Below are experts of layer 2 (counted from 0) of a mixture-of-experts language model. Rows are named router (the router's row for the expert), up (a neuron's input weights, with its number), down (a neuron's output weights, with its number) and show model dimensions 256-319. Each number is 500 + 50 x the weight over its row's rms, rounded and kept within 0 to 999. Numbers have three digits each.
Before each expert's rows: a language model's description of what the expert responds to. This comes from a sample of Wikipedia text that the model never trained on.

# expert 49
What it handles: Line breaks, pipes, list dashes and section headings in tables and lists, e.g. ==Charts==, | Publisher |, Preceded by.
router:513448505452472470495447430482465542511552489423503564536631430478369451519464562490442466512459461508454458548383434506543497477429497529481487576429455491542385518550422570445523522478600487
up0:549564545481534603498500493521503499519446539520508473492559530530551477482417580429525544476564562527507361567541508565458467556512556549598490546518483437434482513510432493551540413534511543
down0:486462501511469430520459424511568434527487399593485483517453397465469587459604468551496554449463406499520600507545482458486546445583455540404450419466474519471591387471532467543551408502517513
up1:444471521430487468599469468544561388475527541578485548521457448497458469589484465465409526534555549506526513513548572569627456410504459520486530510446465505508523439486532462498504507493485536
down1:502465508503525504480500473487444562545480491490504582412449496487574485549435489524518516551550553496488434575570625499529543490500524476560500562481514479479610059466541492572494465545450537

# expert 8
What it handles: Capital-letter first pieces of proper names, mostly surnames in sports tables and name lists, such as Ul(lyett), Id(o), Mund(ella).
router:522561530491469394493491471439581446558499536584500522513479508512533506484435530562567647464518517515527499495508469475465490526461548502455487467465491504514503465493481432493482439495544453
up0:540517554507498445442447500485468488447573447447417525519474506566457520543464591574456554418492516493539484630363463488534488439523482520444502541505447462522447446501559543493518570493547504
down0:479547525544518482498605484570491511509578495467460496445498575519412507541516519457510491517499552529427435501446519598473518535600502510540604417488419510473513335602546484496489478561563525
up1:543480483430514553317506474429499498554565511553454552449542503582370482578506409467472425500531482425536489477622517555433468566526485538441441480509490483485487476426557493481426502552522513
down1:602365465587610460426465510543422479466472537350510480487472542479517508415559492467429453503591434461587523535517452470450552523520527473460456526524595446437482622479554480517518479532480488

# expert 15
What it handles: Dashes and hyphens in scores and compounds (3–1, Marie-Annick), single lowercase initial letters, the French de and les, and opening quotes.
router:522447489465444424573505493448488504520556497566544506430523455465470391534397612527500440492528479616538495566526518503537488487468565596582528507511520414574464445584428501499353555514566522
up0:519426506482476465459492516604460471467623496397498522474457396611451578553433451524515504534526496525429494578396572512470461522488506498505476549463479477547526550448518503520517604506481470
down0:474430509562503417445460552464479399575464450527477435465478664488490423491414521493561497489445538518523488462531490512418527488527524449526558534453453542436508418516533485433468450515474507
up1:524563635443470452483582445468551435490582505541568482485471491506499499515489560442525446532483531515605572557541479499606445528504528446539488462371468516508362464522525465559543504426440545
down1:477449605492480453531548552451590585527557488539584549592552440471541484555497561465471585529540500584474451590473463440604415553500552424490477465544509532535453344458477533505535517581529419

# expert 41
What it handles: Periods, closing parentheses and semicolons ending clauses, and the last three digits of years such as 1881, 1992, 1874.
router:512462613465480406427417490546532507485479490528446557515521473582521481537517535558495549428444472488468391476573590563474562456406541503526425464464472486521526505549419506413482496476482422
up0:519541457517538459599418569543572521503454518510477476523572528356525513514513514568505481594505519509495488491508456584551520550485595472484634515468528485569542445539480524565481473562544455
down0:551543529536523473546432442534522524493563498606557556535503485435473482452416453516511495497420495451534497511424481545496570490457506484516486539479508456501513000449542505455452478471506518
up1:630557621469513514523436519482561570503493464577458581495517539415517552537506608535482479529488501528563458507471584468533540546524554554539524456453464412521491560489579483483473508546505469
down1:479528481503447572532573495566485546605491443516456495579442526510589536528522485472504474502520542558473405439536536559493461510515465495561556576551490491557444431503430542534456567550666486

# expert 17
What it handles: Clause-linking words after a verb or noun in narrative prose, such as that, which, while, when, being, having, using, that the.
router:599510510465504435493483504505464463524392501488480473556554426516555484521490534478514574528484504520573530526651497498416450523452494522598521481534489430518511439530460589515519495485485571
up0:616670529542471440519404476567552464529509528501547502435448386484491472511528420463449523527485446446535429552511518468572552482459510500535554524509477413507517518512530456485531557582651410
down0:483505540572528589411508505483585479484583478483516552562460511491443497580495558513444409517603575535523523573495518525508525514487448492538497523467443487496456341454474525437506382539498515
up1:568448486589558529460525615508602461469507487501473477462475459482376531502443488512457554482454503463536468524498502549490483503437620528617500560475500477450528490457504497566468523450468423
down1:512473357511504500514501468488598562537516557523508507591438460536462462519521491421517502542523576470499479495572461552537654528518470554510459520503519446568474425568545511423521555577571450

# expert 7
What it handles: Common nouns after "in/of the" naming institutions, fields or periods, such as season, government, Research, Department, project, law.
router:543522573472509505523534553526448606507446535561491592506453499430493496530513508428503557602367574528493412382526543591509496504436562553498536517510578497586569420455498534470530452510444431
up0:464518515532487469522478503617482603542509409434515584499457483484489566578405516543426501463509434517534539486532536499525530535488622534511494578517542459570471420510477524466405531504554454
down0:587471543540453472541562503555449499448513535521428456495449479511502487470485497545508521443468497425451575498539529480450455532464483501520535533468555490434406505482566517521507477469598508
up1:478509560487555522349460551546457499617483506458531525535585532552531486525499464490419609486523514412479603501545509549533582509447523624526536502550523469390566457408439475451499495456522573
down1:459474484476456469396465420473413450479418477436504521490437487495464480515522468481542536456512554425413520561456464505446515615508549502412455521535543459546466781533556539443510514529485447

# expert 11
What it handles: Single line breaks ending table rows or chronology headings before a pipe, plus comma-joined connectors such as ", and", ", but", ", including".
router:503605540469529441564439443538432507562460493437501587541535509499605369493470526606557583485509466356463422464419504487464478516510531523463493543504496483532483452558390538507518536513512438
up0:537499641474639421523479454462488512504507577493483469486516523406498487573463374503517452519497498504424597514474460527539517455486445551523482514546474473447664478515491550457449558585535466
down0:443496486492580504454486561507490512493544481456475398506563431419530570584345509469484423528530437451558486490553490407506504497474535534500524433467560392453525468466507539589484584510468540
up1:545544494422506505517535503416522560581470514467470572415464499504494573497509374525503433474451448445460508536547458464569513471470433559470478518558521375547491400540496494603490542519471452
down1:475518457532524475447586489486463448465488493482436486501546490572466477506546515415461476529482476511503498489593510496553452482475460457515417470502513525470457635510451499514520420525524560

# expert 57
What it handles: Opening parentheses, especially before acronyms like (IAP2) and (WTA), line breaks, semicolons, and words following to, and, for, of.
router:494579507425481428529498585578569588487488536442602578538491442542547442442533548497544551575546562448531404520504519560506464525507547473521567553385520492600488485500368507415406474543573454
up0:524523496435425459489541472420435544507477491510552564449513502550414534500542387463432524494435566505399501575575489549463610484383487494459512467483493476536446578458561486482497498427509418
down0:442529523377563508475513498489495509475518425443477517523555380459528474521512535483478565543522466573453466415562458452514446522513497461500569520493517489493474257540517404584473493557414554
up1:499501596498505471513483614430427477502529495584457480424463422513474458572451580423510410579478538549472438509377590492494541474565538587532493448472496453483489514450479531452546480547512503
down1:384538548541470431553533448439455497545450533399492515584447548603440436465531505558525540527450477500406549490511568442429433546491474466483478483593430560575451549495591548483452485509513540

# expert 13
What it handles: Single digits, small numbers and pipe separators inside sports and election stat tables, e.g. | 2 |, 52, 1st.
router:592512551562483461446490421480552510489481492528446466504389522519459489518442515517438457464493462571479551532488518463445555478538462568600521504437405486481465510540585407533451475481535479
up0:565451502500460491577556589429576461468551570547508488407524477552476587592547503504551515551412494381600516503521464591555495470518526509541496498551544516573543489439449518520481502608497554
down0:483516502492520449495603517567634538529566597494440577530506433507456470458416548443474489510555496446441384479456419463418510430543470499526520498456480451502541430496469521410524529473642557
up1:528539552416460491433587463505534468530516548564401538489445458445546519472566528497489448484487529490398473528455453532609360580458540586367481525404400486483591485426426497459420454623498454
down1:489511583556548504542519478594479398547562494538539371445485504473486505534520545479479521528525549426463497613489501510489549533530501552451461442574515461403517443616542539564513526497503534

# expert 23
What it handles: First names and name pieces in sports squads and cast lists, plus titles and kin words, such as John, President, son, mother, Director.
router:521532602521515465457472446516514543475526545472569503598379421454535446445438571538479511524481583494506519562478593506510496501528557528525501502481474528514373471510508475522509524545530530
up0:458533500459506477428488515457508425529464456486485502482483454441526496559444505493505477509408555421458518578506568477573511477446422534532470503508501488542501491490520493558458454557495556
down0:492487442481552452513592619453448459468483393596577438425516506464574477414519477593560566428497554441490487443558521543549460409515600546475515546573501415411576446526443598497468505422424518
up1:546489535497564415543558523552492568490420477450567486493473551541483521525480411475504589642475517493515526463524516594579448562469516513437544534500561488507515492559564442431597577488558544
down1:461522519486503428502508462401465509524555493589495452499557552506499538544543529510567434490545464533451585523479510511496486414488503505518519449522536507624518302473503504522453417595487385

# expert 20
What it handles: Verbs like was, is and has after a subject, plus infobox and table labels like "List of", Country:, Location, Year.
router:481581530518583392495478545501475530452453516481526482478518459514508484536584411468474508418485581476406442413485480608451520495461501554377473519508473482507522486467523490572507514491539418
up0:540494477525522474497524601468548607565625507538528441483585583559560553496454578459541560640500434590554492466424528443550450565452462578550508569533471555467479462512598553424530585532479485
down0:471468484445450500513471500487537516499529502553547449399447546440503417455489546492428445518517564473481550514446446513562537478537508467544404506566541489505568348518540475485576392456486499
up1:619419445456485530456394498514526523542468582572513515527549472537514557492362530534524537502482356455469527465487498476547588501521520571518534476525500526535545412502563464504518419505495489
down1:440488502483537500521542567463507537562533521432533539517477518417468458499509505480486613453476476566418592452520530459514585551420461556558545444499498497457490433484565485485502431578512515

# expert 40
What it handles: Prepositions and openers after a noun introducing place, date or parenthetical, such as in, on September, (born, during the, ) =.
router:556468516423503351428452490557551487634560535477475536440461422532469519588573574569553475421532516463452451521542526582479475475488482562445448517475412441556402458593500436487473574508558578
up0:449504549458470515455455421562560531523488552569535481585606416517549457496466518441573430604479488436525504656463445489499451449499640505505490520538455442486523422510472517457514497481519521
down0:507494594499518488566523601530476452451444502436498608484473468483537523512462503533499508496424480521507515458519600574467459537454370520485518501527564594465498109502539489528544495522462481
up1:512456533486528526507484536467569442527490496478455509433429417486497493497465473511506420489497497382449437485483501466498531492485517525575529548521525329517524436527534459501561532477530476
down1:446510444535473444563483520505496487484542513511513463529456440413468538518560458608508563437499623500541411549572450505503597594433560466376463505501469498498589628462471382518519533534471512

# expert 63
What it handles: Middle or second syllables of names and title words, such as Keep, Years, Home, Wald-, Shij-iaz-, Mes-opotam-, often in song or place names.
router:499558471377560486443544567634524454466457439526510476531493523492509481554396578555444472558495403585514564490521458596469518509518495479498532527521433516528490524458512528458549469529468570
up0:520541448388475474481470500458437485477549541496412508598557479450486470486548436480580490518513565598418468602486451598516448442480494484504460488441538409433582390511513408475516450467529499
down0:480449555461560474547373426503547494533445519542547567536502496565463466547486531541513517473444493572436533437570626360580508431517488525449599508505485531446450359504536392462552425493618514
up1:513523531473485470453514564506383440504488511546565566460543411484473588529469536480468521517485559502513482504487483535554484502478568521501508543517478487513529452420542467526462494457438484
down1:431582424492506518464470451534572572524582482443455565526472569564551394542482520555512498441542497516433442494488486547440437601525554463469529536509469507602493474504531466479487494485521499

# expert 32
What it handles: Common first names and place or institution nouns after "of" or "in", e.g. William, George, Israel, County, Parish, Centre.
router:481550525445468422520510492427458534408511532555475647484506403482502448611398487472469551467493488598562536599522518570439440498385520467515439546439460491533501418494476463521583519559533552
up0:479511473405568526429538460443553460468447589536495452525464549577565512501445652481472476599457548388527557578466437584504508503559448521490478470325499482485502493451560488571468497519526437
down0:560545520504500463489490523534521490603493458484424562433546484510489506464500374495555539461530496580481450546458531494502571573551508521464536595611504476496484076565458584503470425458462619
up1:505512520519510568501485546491468552562490458419524540454532436581470442566504474438502503382459384491491482528474490569494487487462462526514582610547389413482484466506560504528408589494602491
down1:434633583392475377532530602543531463514538467533481480509404596487611502503473517507529522514594516466503513466600537478524427530549508453511441426411551567540451405407473485512560449542480494

# expert 16
What it handles: Digits, dashes, colons and brackets in sports records, infobox fields and scores, such as 5–2, 31:40, ′, kg (, - Height:.
router:539482554409545514520481415643542520487532491534451455501409430469554490490434510527519468438367534472446447531487527537653512467599532541422524441488505557451527576458463506489506504444519509
up0:557502612489468580488455507462600502550495501452577585474456478530493416577440388505437417472496419474502443504554525533519541531493472515517611426552467503463491501528513473503458603553504477
down0:534491478539506476502426541467492459539479573480477502573565530493478519542557486565478507593419525560521509475537550517546511506493574481480431502433486491475492382515427469574436478511491534
up1:516573545469483521499509564570472528497519474520549522434555521511601464491473407473507498488433491437446491542534488479576435534460484554475514518542483439442478529492475520392450530454445588
down1:534492466425467520485501562526627535400506490450554592553508503555484515438457541499456521530577488427419444505512525504533508462454470531547471499478514613522534669472498538553545502477562558

# expert 10
What it handles: Cell separators, commas, periods, and digit or unit pieces inside numeric tables and dates, such as °W, kg, 2|022, | 62.
router:506420526437509485523510538510481524548499486608487454435444470464478561613437433546445436469419535423528502517417545546476505514488463576531541507549524489500483532580526548500568482486477487
up0:589460546461511486445406464483525554545528498391449464549415536533553541617435523542467420463437597419534535494492541522480489509512561544492564458459448506452521493459462464522551491666467482
down0:454561468546530469501518475578557516487521427526514489569484482554496465462503531480510491559449517411558557507494489505488549504408544523603508591530495556577594390448555466541487601456558483
up1:570415554502484443492433491529645516506535591543582518555565426487522503484488533568447488520533577520545485582456591593499532513475546623522566513459520512571570529372462522511483527503496434
down1:481460504548529537554449523534486537564491426499489575483562537493473442534536478490538554526510481489576495605482435496532452491436549478524481417503501511464550193537516479473422492556495474

# expert 3
What it handles: Copulas and auxiliaries like was, is, were, had, plus clause links such as ", which", ", but", who, also, in running prose.
router:488577507454543517439528522512463610542533436473595575475561502467490563523518549524568445464484549548507544476639499516519459514479502565419456544484466409418477462520541511557504447555465527
up0:474466471501504445520532615496494497503576499584558552428515480464494453470463535475536438417500383468528499512527461458553541517495444527504469533445424536527445503516605450470501549496509550
down0:456448469527445499529547487486432477461508536474462515508508538555554467550427513502505449395480476489496460523437554462421500516472580529493508570363494379551533271480501479495426485600529469
up1:558458535502427430464491435480591458557510526489519471537505522488519394526484472449438464453370449524467476476595529573586468406502588507545480509339586474531502444553548650524539480531530497
down1:501586513483538510506506530527468564512444578494489428556455510482484500556478553480462522494528497471522524524485441518540555540585505471550486499495529379509543509573507400498539452612560500

# expert 48
What it handles: First pieces of words, especially capital letters or lowercase starts after "the", "was", or line breaks, e.g. Ag-ency, R-eligion, subd-ivisions, dep-osed.
router:527557515414522533496560535455506516609542529508486498551511535498571563484556474501521471605504543475553480531527549532452560528493433505517523506492490432588441416456501444515401584453443472
up0:529594531476479479517512586481555447484510509511438498521532494583409519628565536418516461560460485521489450493531606515670517492496457567535512494495496496441434413631448451527479365568568570
down0:616543576441526463414484379488453506460544477531437586495519589506456556502547454492494463464555563525520595492472488519548533532589411513476507579474392521459564379586463493549551491505434524
up1:469548598472454505600454443518517514528482401526488483454528502520555484557402464483459450462475490470469471501521512481519502470494480508522500492537462450520498433436466569500451465520472506
down1:466455454522468570583528514460458512489462496606546413475519539498564485521521541495427441480459547448428465536453498508442550449539571563485492447489479454460545389461374568497515437463464519

# expert 21
What it handles: Line breaks, colons and capital initials in list or infobox entries such as "- County:", "Motto:", "Parking:", "See also" lists.
router:524491511494443452461531521439513460572462500587543537484520424473496539578492565548521517467454449635501530499508482510469530438605423545474541467478488383473441509486434454439476579470592460
up0:470463506492521474513393481521488489496510594486479582527551489428494464564501520454427461456460458445526420480539548558468503480429538523456457492518432511553577500525483463565405490537580492
down0:446460605565454502559573562389595519512499575507579517483516483499570529507533437570573450464521502488417463518426497512445473484536523387565521482475529517476519396523512554573525341470448464
up1:516443576390495432532491514544452502527490561455460487499447545461454428510446534584465514529484532557473539494493580514508490555446484565419527466576501520360487519500517550487479453536502476
down1:375572458511495486440501441534522506459476520528577533453474482473575547556563509507489570497455512423493462540543516476429609451557486415423522436501498511563430525437490498562539535416467542

# expert 1
What it handles: Word pieces inside proper names and titles, plus table pipes and tiebreak superscripts, e.g. he'ir', Go'ose', 7–6^{(.
router:461459510458554528395512568516436506531483538432539501597499447522477509485464502484448515482526493428469543423472451454500506517481485556424397487505430555406481517426517521617542522507549529
up0:611472506480488446430568460607491462494536491553438488473566496509385542596385513561499514446512556578496446600609444527417559525476488529478430581482494503623495499460493539508546538505429490
down0:536502559385450459520520486494550524498513463582443590507528485457606494471539605573518580555505471461439500467538532530534514418467519476587524524500549534548458334515471506447602534426479517
up1:548505574405444478467482436466462522506503508493445471548493451531573499536527522542503552504404591490458488553491536526498447516465534575460455570430560477480507431489419476565522511516539396
down1:571475537524536632443435558468511500467528501433463484424455506483536500506596481544547520485467392531476498494440529467468478495432539456482468494396459503463472527466483603514528511510500485

# expert 55
What it handles: Last three digits of years split after an initial 1 or 2, such as 2'006', 1'992', 1'950', also 000.
router:474431492478508553558515588543538530487612534548530552399528554553450581521555443473466494495447476489539502532482467574522561514422460578512490513599431479485519469543528578482526543464538574
up0:440557604471515421579403546502446494572478476492560447497493511566492539516497523502478569505466482432524486459506526493533504557580553550503389473466411542492492550451403432407466410522461505
down0:550427503518519533467496499493547476510471476449481523467497492479409491520439488492456538532519401485455461477544498401580570601555583437474550490501536574498498512554453537468505551475504510
up1:510597521448581468480515519683505485460421498493488499444517448465501446520526615576534506483471513470477460569432488565526548515460554527534469580515468472514644468503463412455578561509513541
down1:463506444454422597485524488475462588517545488510516514559541462442544524428453555481459538497427560488512446413607536426536486534489514531631399565527489556488438506432597512486502551491509483

# expert 52
What it handles: Final pieces of long words, often Latin, scientific or foreign names, before punctuation, such as -ia, -ion., -ensis, -is, -es.
router:435442578550481499484484495510469493425539433457442548495583502584469527565454504577591561415575443556484513612487469594479433468475423604576516420473439563472590517493507518482555430549492514
up0:422472514471560429547496568546451543476469536601477470505513453505457436602378551463476545472511467488543475470496537507505461426495561482493514546461513476447533499439460531465525508511553541
down0:586503502489388509444558454568403494556526515454493464549460567475539458457476496514532437395451470540467471360527573481485533537502507512589529541531520520451507283531485516487466481565552458
up1:645482454495497445471552442573522482463496632459530493491481469639503389487512483426550469419493472535497541542569502566541584497465506584479644448418561392459499551547608578499478589472577392
down1:389501478527541433481472559417486526559496554541457482527476592513416412519442507438496517469491465505423516571505561547553446601475442479514505457531496457475480608556458509493513450485446596

# expert 51
What it handles: Prepositions and articles starting a phrase in prose, such as by, to the, at the, near, the, in New.
router:549488572450497483486500525510475471533470481434507516423617520430509493458476559536550518490516427489550497620522532494467491519449537569482488563480449406470482414542499431515409492476522482
up0:491509640418471530476414386514495556416553505468480491519572545474594489522467564499494485562515478585615519496475470548547490529462594583532432673536451444493564476520488494476377458496448444
down0:464575536512435540553468471505539499453429567537542495582416418518549517484500434537555416428605518493511433445508546465426531553482490390455498470521528530560460496486462480486551581437566502
up1:522555473527494504499471523434548530405549494548409489531486579573430496590552398472463501587428498408624525489488452498497572493494473539536493457484507541521512553486502517515434437467479481
down1:489405448469480525473557457485474510424462531485511449538422547514638429497447567408511456502567496484470498506522472498486392520548585501459514452512526550533500276605497456521539546497540568

# expert 5
What it handles: Prepositions and light verbs following a noun or name, such as on, against, of, for, by, built, played, held; sometimes word pieces after a capital T.
router:534584516380460535437556594473545548510481554518529471481509413586445540533466480446489456533396550543498563448458516532521550516530552584525456545518463527476504507529521593496374510529500499
up0:510456568470447520474538440560582518498559579495533501448503472523576473560470554526557443484500447477563555551471439538537464495589510528596495514427527473573483494493547495484510415598506497
down0:499478481430517510629464532552489493531466399517500467502472510482464418482503457495599499529501525378502477518414482562484607439494550539502505500524532499480532480440612490533494526534526475
up1:552563566452569502510584526536501581490526465535556381468428442537485509479495521445493415460481494541490535574432466549472467545464523487483452613491537579521523453449430483547563498471565447
down1:438451552551515443531515493521630571506576502470552441573544531519474477541445482536539530477515553456393484605436458363504437452573545489565458480481457485450415522495520466549487512375509564

# expert 31
What it handles: Function-word phrases ending in "the" at clause starts, like in the, of the, for the, on the, winning the.
router:578501516452566550478382527528466474503517582451473459570543521538497440527536516466500463555487479469453526475471552502497582481525548591537435625462427410401413388628523519560473491446525451
up0:460467424541542480475579494496498515430487510473417443492482467548473538428380592495467425535409462511456530576507549483462540539487579504490444475539454526484484460492514552581519524612525563
down0:542621518451413530540404481512467498616503476487501463488509468588490561506523457457450456523535509469598506477537499456471491499592478496448520443398505515588607590520431479515437521498539513
up1:465480527502490473467567508478466550474441491461545532519483533605528540507501503481498611439397465451489484456513465485459420545476477492414495581480450535441533540447522448467515474488484498
down1:506582515444411477430505460526555488586502544577594449503425459396556493484483448595549496456554546597542443423425459478462521485490560428510569534408468527581481406474508525541504436515546522

# expert 9
What it handles: Final or inner pieces of proper names, especially foreign or place names, such as -burg, -dale, -shire, -ius, -ić, -ensis.
router:515454448445524562453448549588487484424446498418504439549643504538523556550492584698526525456498443415434503503415524511556506550544592578588496456508445496487647425457518432505482475484475519
up0:464481453500464411480472515529553467494471605599486491519496438476471505549548437511453518525462437547513567420510543528481615540454536541491467466461445550552492519547579495525426487511547547
down0:494555404543437471512553488532502444447430499479430538520537538441587519553528392552460493481566563513535392470397455517522465501446533528426581501538494533523526609526518501448512520433557559
up1:511452514413437517410527481402635409489480468560557506528571545480570489566528460415526560455520515519482511516502473550533518410524589551473411517453511448545489444450464539534438504516548549
down1:494473576467426420558578501512460462496478507486526437405519514461529556447593444534457504642550491380528451608553455519540506558504454437447453491454489515464445547529525453480553492478532508

# expert 37
What it handles: Mid-word pieces of foreign names and places in tables, line breaks ending table rows, and country names like Canada, Mexico.
router:538558464533426526501556465502501443509543517460493434494481488483392485460406473531482505539490487453452527428516479483488496516543555500540468396433555478478590500558514538471559485524455451
up0:517439503493558507521516513465421601461568509481587501497574421490506580582399516643471454510453464438519496591508502510457549584475457559508577528505473459495526522435461421414498529557453495
down0:506480494510541501432553486523526516365542418486458550542502552470431421456583396501445533427497554460506537479552495400555498511460499571521500543452463359474492239436594463488511380456510493
up1:517668473489457473411419515409537489470477481553462521540417466517548529488591404467382515477520491539505469511537412444573560380403505485518508525539476476460506429482549518478459531559462445
down1:511474517524550525508511482568533540521483444518392441481433660447480605480537470332449464463431480528494512441451527531466541442490413553543478553508474484465465509527528516521474503467456496

# expert 53
What it handles: Mid-word letter pieces inside foreign or uncommon names and surnames, such as -ović, -ki, -ez, -gh, Br-, Brown, Wilson.
router:543455524481514441493564529574526478498539494450562514474451438560493540510428447518504479424480518533420493500523499569473465442470497597493484487497517564467535545489514449504393490535538498
up0:480578473473562534513436420489409598435473525579520460512523488406509504518508565520488447433522484443516477516603544467528543458480547467539597468598553445531509537486430506418507689541497526
down0:380447579517419533463498544560495522453493522464456568528585434526470487549444429507462521429508393532439555440431403520580562534542473479560454570455448478474523407485548461478535543467466554
up1:584538523341458378525410538554459550528568514483502524482592445496537552602495531480560478525407598456562539509516552556591536420506581568527478534502470442502540534528572465464460489566524534
down1:542524496565389442495474496467501534418485571508495458391373476522448553560421520552521479473515429591514483542510521423587424445521441543462485504564473449476600638448461531506591475557480489

# expert 61
What it handles: Inner syllables of foreign place and person names, often in tables, plus pipe separators, e.g. Rav'enn'a, Takah'ash'i, Bac'ol'od.
router:519487595497432491464489545546497466536529430551550445443639395535560563509456474531539477493461416514514521512391528558482533473531524543551530418455545470493527533503514481540516477450507412
up0:537591452496494538496481492569486557454503491515542580494467474502485476521545527560484530537518541536467455482523432499608436505483477583453448517407525496494529483604508471378546467575516428
down0:507428488435587508538485488510508586518498523521495592511503446492486464615502461410403487484392510407492454536528475486481463517525523446443503520510446480521486468473509514648461496383485499
up1:494462485452496487397535539494485521551530526503539594418416463474474475510402433474533495426471488467574405520621502620462485476426498526520559568567536476515469469532498531527477526531421586
down1:549610520451553479470563491481542554432442451500471388502500497525512474503455429523468542504499429561487441533482456497523444491519525521502441508524485588466504453564572497467531524464452456

# expert 54
What it handles: Line starts in tables and lists such as "| " and "- ", line breaks, and articles or possessives like a, his, her, its, "in a".
router:561530561409484470474514547487544425522522456444412462510568459515412413478445471458514436522482500402542521454428485556450511444535575586450523543467472439537494524582390523490553500492486536
up0:561465445453511544514511431507503522448552581526453540515531571435522481495492466546481546558541544380480541555504413456463516559440571543506537517467514497581382552445473532499519481559532466
down0:463515551520566551517476553547533498529528484515569444494512447573506487516557588551503496507616522518496527486561514609586368584508469513432550457463512462349581399485536547537411490441519595
up1:434522586498442521498493545563554484506450469505456542587443501517446458509539525529392513511396497453474462562478480489519561443573583521516467508475518465536486508496482540451489443459530505
down1:439506492544546398528491512512611476536523599545484492439493480530561509478497478466633622495454488522512416438501556547461494548503449517477481497554585515455516587523488457431538536539505463

# expert 22
What it handles: Conjunctions, relative pronouns and prepositions linking clauses in narrative prose, such as which, , but, who, while, until, However.
router:584453520483513406542431484540494541609455474532592512497631485575483527454461408511566569452513559457576453554606488512472367526420518524528538488482525513498452431503449589490499538515443547
up0:539462517506468502561461468472448463544562532588573517455565440566474484513483486566456522495502576433507510533488383525497515515489490591486504537469430530438487537449513434551473485510519504
down0:423483519441455448589419497423510489529457495502622513583541520520469492504579403487512556501539467536529511412478523410413471512498506470415522394512571489414479625542510476524451416462568471
up1:533598518466452558460444600562568364450514559568510487548534584507498465492466461405487504600488479418543403487468484515508539524499581544545453568474561437552517437494422514498415375535417420
down1:514541501437487463500581517529490607609579467439507544539422484595506519558502510469590398382537445604496495541561494543481473578493473532433541562543516547578516405531418523523528568474533431

# expert 59
What it handles: Pieces after names in tables and citations, plus location and birth phrases such as ", California", ", Ohio", "was born", "(born".
router:536505428450528547483424548481463562537502489542453560501447477552552482488586449548457559475480343472465373513563519547520552493447449541482501497477466467560492404544545468419500547459476491
up0:482527491545516466404576521434489522571512456539552438539416487572552490483403555563554492524498541461479510546446498568598533522599607533491520433558516482516503621494501378506540494513518474
down0:518521493453479561591464343477496524497476509523480502434469468579452513471477511546490520541512607567465467484581547564462469507492561485575433436520514525509447405385474461595516433426455488
up1:528580454473476477489550518445589445532444463602446508519496432520375504505519472423556490485457442445441505517492514531553543456506523496528443504555453500473431531459465498523394520576474535
down1:458449505601574616468436515455465506545592490470522438395496473563503497477473553461576424514568515542503475530553483468481484424469381519500490487517485537423486274506489560373548500551539502

# expert 50
What it handles: Inflectional suffixes and noun endings like -ations, -ures, -ing, plus nouns like cost, claim, and modals like "could not", "may have".
router:532554531474582498529430539404462541504513444545523527590500450533439559522523541443457477490505479539527511590476525517473523519496540559544500484476420393525472485450451524502478560520588524
up0:555492527457417468514487545488584510484453555502469611478486436541411512487516493549541488446532414526532552502416513505552484497514496513551450459476436435479455526420422477455454535539483502
down0:307506523512522465589511446588490582552434542504543458466528507566575378460485483478504512491508553482551539487588566540604502504535459537587519524461558528452541446540447614552492541389467411
up1:468563496503524359512533550426558458540553511451492520555562408536570456484458614533473508481478455525525442518531479545524507564546539515452555484437510395479471458519538446503482528513449554
down1:512437486517487534474481517482503520485461542574511393480498554475616473501493467549480508446429454487440549439479473385399562503481588479550486467466547577477516240466476553410507460535498481

# expert 33
What it handles: Surnames, suffixes and pieces of personal names (Jr., III, Turan, Ward), plus "(born", "died", "was born in", "County".
router:501492493470538558518557523500524551468444500461494557522498472540519428471542472497536527357546560342473479548576464509530513528420520542556401606517436447532532464528483479521516593545424445
up0:542509527513492460422504600421510496485511513475508498557494497500493450535543463555453479596454428531533505593350510431470500468565403494439534512501412482579445476501436481494554501500605531
down0:426541502430416456528434498531495432510481507472494466492513568465504434494568488558548471589504492490433515547518495576464501552447466531552480442394518511495515337485506533453512478575464517
up1:458556444548524496487477424552438492479551468446471520474524481554596474532529412560544499509388447493483458476497485510551488436487465546482527428553495442461506498401459486514538536522500533
down1:527496532456490521535457546448519432531491495520518562444532524491486502509593622515415490498646524448510543544426508455485478521523489496483446581479493530499485267547568453520326450461488460

# expert 2
What it handles: Bare spaces, table pipes and short fragments, often before numbers, e.g. a space before 100 or 90, and table-cell pipes.
router:577556539463440418411522539499519528558536554475475629544543566553576557594452549492541461468511505571474506521506511508539480506360489577561497552424460421616518481381574494529510452513439475
up35:516503467453459340489408458572509546456564539433436608518582418426588479519501503530450502511505497468521475508545480470458467491497622550472560581454517448577521406535524488540431495494442424
down35:465489511495432548418489513530453502432579489452491523434557527550644482481525454487460456506442512629452388537449339491569475510444476502498550435489493557558537384572498458458579501533486507
up36:427502490426520519568458550417476512465503478505517452485515397514482562526608444530453478432488440487478351563517499553520535479528556548499418486506443450561556476414457477476558607393513527
down36:392472487576484467377544511500531435494562404484506478477430511406432524483556442425447517551567530523535457476447487554529578580495532477505494633450519467561447242531413577509474480529476517

# expert 26
What it handles: Table cell pipes, semicolons and blank lines in numeric tables and lists, plus words like song, vocals and death.
router:564497517512498540468461574424515516576570498604458492475423489531489482504497514573462540483478468459489455600403464541535541489473476520552472506448467475557530437440509484411539522595479509
up0:485454493485421492584518471444523538573484541420346481519504365511481539543501550592497504523438523506520528491504569550460469514470507554539494538546435494499474472582475502523529471558500529
down0:543507459585549456469554546544515446475427537456488487517509513552471409434398412488543568534397497472491507509546540573526556429463479476497469534429414504499528495429586474442494574500502514
up1:576477537507500439441517463385578521458503506504465460582431447554555542554532430509420528434415489439479488564604503455475543501376559632578561545510518448493436513432549526496464449504541429
down1:526467502411500444459492495556491505408451403508546527537558466493480515520454479567510456567517432553554534520537479477565452552525534501454503456447421545507522573434551482427506429484515460